Experts of a small language model: a variant of Muon for the experts.
Below are experts of layer 5 (counted from 0) of a mixture-of-experts language model. Rows are named router (the router's row for the expert), up (a neuron's input weights, with its number) and show model dimensions 0-255. Each number is 50 + 10 x the weight over its row's rms, rounded and kept within 0 to 99.
Before each expert's rows: a language model's description of what the expert responds to. This comes from a sample of Wikipedia text that the model never trained on.

# expert 12
What it handles: Taxonomic and foreign word starts
router:60 36 76 51 51 54 45 54 50 52 47 41 52 36 58 67 27 40 55 36 74 84 41 38 43 64 49 42 29 38 50 36 50 46 50 46 59 51 53 61 44 36 39 34 55 38 35 45 51 54 58 32 56 51 49 56 31 35 31 46 63 46 49 39 53 47 50 67 44 44 71 61 47 47 36 43 52 32 61 51 53 61 37 48 42 57 66 49 46 57 42 60 54 35 53 51 45 50 51 52 57 48 60 65 38 57 56 43 49 43 29 60 57 57 52 44 50 48 63 45 46 41 61 57 46 42 43 54 44 61 51 53 48 57 41 37 47 35 37 51 42 49 35 46 56 62 65 53 34 52 63 55 52 36 53 33 47 36 61 57 47 66 39 59 57 48 54 41 52 47 60 46 28 58 44 44 47 40 60 44 52 47 48 49 57 53 54 46 62 62 61 33 68 30 50 42 44 47 61 58 56 50 55 64 61 44 56 51 56 57 63 51 41 43 43 30 63 50 39 41 63 69 44 36 60 39 48 46 52 57 64 43 31 40 45 75 44 56 58 40 53 37 58 51 32 46 52 53 68 40 41 59 61 54 59 42
up0:52 66 44 54 36 61 49 52 47 60 24 54 49 49 39 30 54 31 61 32 62 64 50 44 64 53 50 35 48 44 57 31 52 56 50 50 59 42 58 53 64 57 54 31 50 63 45 53 39 43 46 63 36 58 58 48 50 43 64 79 70 42 75 49 49 43 30 56 36 46 52 48 70 40 49 38 49 57 50 44 57 51 64 34 58 33 33 46 38 56 56 41 48 49 54 43 53 41 54 44 58 39 47 36 57 37 50 45 49 41 73 59 33 48 37 50 45 44 52 56 51 55 48 54 42 52 59 59 58 60 39 55 59 29 74 28 53 41 66 56 43 54 54 44 56 37 54 44 69 62 38 53 45 46 54 32 39 51 46 36 47 64 52 59 75 60 57 45 37 65 55 61 52 40 39 43 42 49 30 55 55 53 45 45 52 51 55 41 44 59 50 42 63 53 59 45 63 57 36 57 42 56 45 48 52 42 63 70 72 67 40 46 46 50 40 67 35 53 63 59 44 37 50 47 46 44 48 52 54 53 50 47 55 67 54 47 44 54 50 48 44 52 35 41 40 61 29 53 51 53 44 45 61 34 46 51
up1:56 52 56 46 46 44 38 42 56 57 48 41 42 44 58 52 40 48 50 37 66 63 34 36 40 35 41 49 57 57 50 58 50 55 43 42 36 58 52 38 67 65 56 51 58 48 67 46 64 55 58 46 57 43 48 55 65 62 46 38 37 63 42 49 42 40 73 52 44 45 59 54 59 62 35 51 51 57 29 60 54 40 49 36 68 48 34 29 44 50 58 41 56 47 49 29 54 49 52 66 58 44 61 67 48 33 52 48 50 56 50 64 31 62 65 35 75 61 53 19 48 47 52 64 56 58 53 33 56 46 45 63 59 45 56 41 49 48 66 46 57 54 62 58 43 50 61 42 63 45 29 64 55 48 50 55 46 61 61 58 48 65 38 46 51 45 50 52 52 41 67 33 38 55 60 42 41 51 34 55 46 58 35 45 51 37 60 41 64 49 44 51 53 39 32 61 46 34 45 64 50 44 50 57 21 62 48 52 51 73 37 56 48 66 55 52 55 54 61 51 48 68 60 47 48 34 63 77 52 49 59 43 51 47 43 64 58 41 56 62 47 40 46 47 57 34 51 50 47 36 56 60 43 61 63 57
up2:40 70 74 37 54 49 59 60 36 50 61 41 55 60 59 63 54 45 63 40 62 49 51 34 50 56 63 63 42 51 49 41 46 50 48 69 47 59 54 45 45 47 40 52 37 41 58 62 47 38 76 60 43 55 50 44 45 86 50 52 58 62 40 44 60 59 48 48 53 53 54 56 60 46 62 66 35 47 51 62 51 47 50 48 40 60 53 49 42 51 56 41 51 44 73 51 57 47 61 61 37 55 52 55 55 45 51 50 68 57 74 46 51 54 57 49 60 49 65 61 58 53 67 45 46 60 46 35 57 57 41 60 37 39 54 50 64 62 52 33 53 38 34 52 57 58 46 46 55 34 45 43 57 38 33 62 58 49 34 47 50 46 59 60 53 46 50 50 79 54 25 48 51 67 41 48 25 41 40 41 54 66 36 44 43 48 56 37 48 45 56 48 45 45 70 41 31 55 29 62 57 56 66 53 40 65 62 47 35 57 69 57 51 21 36 46 39 43 45 67 47 53 43 48 49 52 60 52 48 56 50 44 37 62 43 41 55 49 44 40 47 53 60 49 37 50 49 37 55 47 28 44 42 48 61 52
up3:53 63 47 49 53 59 70 55 50 66 61 41 44 46 48 57 49 50 45 62 48 44 28 50 67 42 64 52 60 55 35 66 64 33 68 49 44 46 61 60 54 75 60 50 47 59 53 59 50 60 77 61 23 43 46 51 52 57 52 50 77 55 46 47 46 45 54 52 60 45 39 62 57 54 44 41 52 66 61 30 54 59 68 65 50 53 46 47 50 48 55 52 49 31 40 61 58 46 34 41 60 44 49 31 53 54 50 49 46 73 46 51 47 42 42 62 33 58 55 55 42 50 50 51 37 52 26 56 60 54 54 69 56 39 50 70 51 22 50 44 52 62 59 51 52 28 52 48 40 45 38 39 41 38 31 36 49 48 35 39 43 69 50 55 54 55 68 55 48 40 50 45 45 50 59 66 58 49 41 60 42 54 50 40 44 41 56 55 53 61 38 42 40 54 60 47 43 35 38 41 32 51 54 42 52 51 60 53 53 38 51 63 51 45 72 53 52 49 49 38 52 33 38 51 40 48 52 69 32 54 47 56 41 47 53 41 46 73 49 58 42 60 43 35 41 48 30 54 45 46 58 56 55 63 64 56
up4:56 33 63 56 47 44 49 37 49 50 37 48 40 54 38 59 53 56 68 45 63 61 59 48 30 49 52 58 32 53 63 50 51 29 55 46 60 55 48 50 46 39 48 53 45 56 77 58 44 47 58 58 40 43 59 44 41 66 48 47 54 46 62 57 51 60 65 53 49 48 49 46 29 35 45 50 59 39 38 59 52 48 46 37 45 43 32 50 41 60 56 61 42 48 56 55 31 41 39 45 52 62 50 40 59 60 61 60 47 46 55 39 63 50 62 41 56 37 43 59 54 55 61 45 44 57 44 53 42 62 40 57 49 54 40 62 50 52 57 39 37 43 60 42 49 46 54 44 65 51 55 68 22 37 49 42 41 66 32 50 48 43 65 55 52 46 36 50 60 60 62 41 46 46 59 39 53 57 50 51 60 49 57 40 74 26 59 48 54 52 65 47 58 43 74 22 56 56 48 50 40 71 75 39 61 41 46 67 52 71 54 52 50 47 41 39 51 44 56 35 59 49 46 66 44 25 62 46 42 31 53 24 35 49 48 52 50 48 45 74 37 57 51 45 38 57 60 38 50 41 38 47 40 53 57 54
up5:39 59 55 48 75 54 63 62 37 54 45 44 55 39 66 41 41 51 69 47 49 67 31 46 62 47 49 75 53 40 50 39 35 54 62 61 71 54 52 50 52 39 54 53 68 50 61 35 52 54 60 34 53 52 61 30 54 46 57 51 51 62 49 29 43 55 60 68 50 46 61 51 65 56 48 42 52 57 47 42 46 54 57 34 58 66 41 54 57 48 76 47 59 39 46 43 48 50 62 40 41 55 61 58 55 57 45 48 62 47 44 38 46 65 63 56 41 43 48 62 41 36 69 41 36 37 54 61 51 45 51 54 44 42 48 71 33 34 50 46 60 47 45 49 41 52 59 46 68 62 34 54 58 31 44 41 45 56 62 58 40 61 48 50 57 57 40 59 38 39 35 45 46 53 60 48 39 52 54 55 70 60 41 59 48 53 77 54 45 59 62 55 56 51 48 47 29 59 65 36 45 52 48 66 48 68 39 53 44 49 41 63 44 44 64 50 48 63 48 51 47 56 52 61 66 57 44 59 43 53 69 43 52 50 42 54 57 57 49 37 45 52 41 75 42 54 55 34 73 38 43 49 57 55 42 29
up6:54 68 42 75 57 51 57 57 39 50 65 39 61 43 56 45 46 42 38 50 41 46 59 48 43 62 59 47 35 44 41 54 59 50 44 57 56 47 47 51 73 38 39 54 43 56 51 63 63 48 57 49 44 37 48 61 50 42 56 65 48 31 65 51 59 44 51 43 53 44 49 51 51 66 48 25 53 41 49 32 46 35 37 67 30 58 61 41 55 35 40 47 50 61 65 34 71 54 48 63 53 65 38 67 68 58 45 62 30 44 37 39 54 54 42 47 48 42 62 48 59 44 50 69 51 41 56 46 65 49 51 55 44 54 40 69 53 41 73 56 44 51 56 39 55 42 44 63 51 63 61 53 36 57 39 59 68 61 44 54 42 51 54 60 61 46 57 47 39 32 68 67 53 52 61 33 51 43 41 35 29 49 46 48 51 51 32 56 51 42 34 61 59 57 52 47 53 29 57 34 42 57 62 41 57 53 51 61 34 41 32 38 32 45 49 46 47 43 38 48 59 54 73 51 44 44 48 43 34 54 58 65 58 43 50 61 45 64 63 42 42 46 43 52 55 63 52 46 52 44 46 61 51 32 41 41
up7:42 47 44 66 54 35 52 46 39 48 45 49 59 41 38 59 34 53 43 57 40 42 61 60 38 62 42 63 48 46 70 51 57 59 35 37 51 49 40 44 51 36 54 47 57 42 47 43 43 53 63 49 28 49 59 50 47 30 65 43 21 55 63 25 65 41 51 40 48 49 78 42 40 38 52 46 56 43 37 68 40 48 47 56 54 46 46 45 37 21 28 60 47 64 56 41 43 29 22 40 44 44 62 63 48 55 61 59 53 48 47 53 51 47 58 62 73 30 59 52 39 43 37 34 39 59 59 40 38 55 37 64 49 63 38 63 33 57 40 51 61 47 45 50 51 55 45 54 44 57 40 57 52 47 57 49 45 45 60 60 50 47 24 52 41 42 37 62 44 55 48 45 49 58 60 40 65 52 44 49 41 56 56 43 57 36 55 40 52 49 52 47 59 46 53 55 65 43 64 51 50 58 53 70 63 55 43 49 37 40 58 65 51 41 48 46 41 55 54 31 45 73 53 48 37 56 69 54 37 51 54 70 60 57 47 55 39 50 53 51 48 52 44 43 43 44 56 46 35 51 59 53 56 50 32 40
up8:61 54 55 60 55 55 63 48 52 49 46 42 52 55 50 58 47 43 38 51 53 42 45 40 46 44 72 55 55 38 49 58 46 52 64 46 55 40 49 38 33 50 56 44 42 24 49 56 60 41 62 50 52 55 59 52 38 29 79 69 54 51 51 49 59 57 50 46 56 46 66 38 55 37 50 46 40 62 46 49 52 44 48 47 52 58 52 53 37 51 44 51 45 47 34 37 60 51 64 37 46 46 47 47 53 37 45 49 47 52 61 60 53 57 41 61 54 25 34 42 48 64 35 46 27 51 55 55 70 45 64 54 54 26 41 40 38 45 33 53 62 52 47 43 72 46 46 63 62 59 44 27 52 68 53 54 64 55 58 64 48 62 57 39 41 64 43 36 51 43 40 57 55 53 47 30 41 52 36 57 46 49 58 42 59 52 50 35 37 64 46 52 52 68 47 48 68 44 42 40 51 56 32 74 38 62 41 45 62 54 60 28 52 46 59 47 44 53 63 57 59 42 57 67 76 42 71 31 50 55 52 50 57 39 41 36 32 53 47 52 45 51 52 56 61 36 58 74 50 65 52 35 48 57 53 54
up9:46 51 57 34 39 33 62 54 40 63 40 53 51 50 38 55 51 24 55 42 48 53 51 49 48 68 56 51 50 41 41 53 73 39 49 59 67 48 52 49 50 41 45 57 39 53 53 46 49 65 60 44 49 60 60 53 30 32 56 57 45 63 43 59 52 63 48 60 39 40 41 67 60 45 58 72 57 43 31 52 50 37 56 48 46 49 43 40 57 45 42 40 56 53 46 56 67 27 62 60 62 47 52 70 62 47 56 58 37 39 58 53 48 37 51 48 50 36 50 58 60 33 65 51 64 51 48 44 43 44 46 35 51 49 30 46 50 62 67 50 57 48 38 46 27 51 68 49 55 59 55 51 49 39 49 58 61 37 45 52 32 59 52 62 55 36 44 43 67 40 55 61 55 65 65 59 53 46 48 62 57 47 59 58 62 58 60 38 46 43 61 42 54 38 45 44 47 59 48 35 61 54 45 66 69 37 36 28 65 60 51 36 56 69 67 55 48 56 61 43 51 52 48 46 54 56 61 32 28 50 72 46 71 46 55 50 22 44 46 64 46 45 48 28 44 41 47 58 53 48 54 54 51 52 53 48
up10:58 63 60 51 52 66 44 49 71 44 49 47 55 62 57 34 43 50 18 39 58 51 46 31 56 56 45 50 36 75 59 51 54 58 51 46 60 57 41 34 47 57 48 48 46 52 27 58 48 47 53 60 28 35 66 55 52 48 56 49 40 54 48 51 53 30 45 44 55 52 35 42 35 47 70 63 53 44 40 35 53 33 35 54 51 57 45 65 54 50 57 66 33 49 28 45 63 48 47 51 41 61 38 70 43 48 46 67 49 58 60 63 41 50 35 40 45 41 37 69 62 39 51 51 40 53 43 60 68 41 46 33 56 54 34 64 65 48 51 38 54 50 44 66 49 56 46 43 61 47 46 47 59 46 40 52 67 51 54 71 49 51 50 34 49 52 41 66 51 66 59 56 25 45 40 39 52 61 60 48 46 29 31 57 47 41 42 58 58 51 34 54 37 43 51 50 68 53 48 62 45 65 53 55 51 31 45 41 66 47 50 72 45 41 46 54 40 47 52 53 55 63 60 50 46 50 55 66 44 56 60 39 46 53 53 41 32 67 38 43 42 49 54 44 54 52 38 70 48 52 50 40 53 44 39 55
up11:38 60 31 65 40 54 63 47 59 59 31 52 46 47 46 50 41 47 56 63 56 50 62 48 58 54 55 48 44 59 57 41 54 38 57 55 56 38 52 40 55 52 39 51 38 67 60 42 41 52 47 52 45 52 34 49 43 57 47 47 37 44 73 50 25 54 50 51 53 54 51 45 42 38 59 65 63 36 39 60 59 57 39 30 47 45 39 70 63 45 49 49 54 41 65 49 77 64 33 55 38 56 44 56 41 49 53 45 40 44 34 45 44 68 44 55 50 24 54 48 49 61 61 36 52 47 45 38 58 64 49 36 61 55 46 37 40 65 45 53 53 44 42 61 51 49 44 35 52 44 62 32 69 57 50 41 50 80 56 35 37 62 65 61 43 39 52 44 52 37 48 44 56 35 59 37 47 56 46 50 48 45 39 55 55 67 57 53 50 60 48 66 47 50 58 43 66 61 50 47 52 57 51 67 55 52 42 47 59 66 52 42 40 62 27 51 59 71 61 55 44 41 37 44 44 51 46 55 36 61 53 49 51 24 43 45 65 39 46 58 54 42 59 58 31 55 56 45 39 47 26 63 47 77 45 43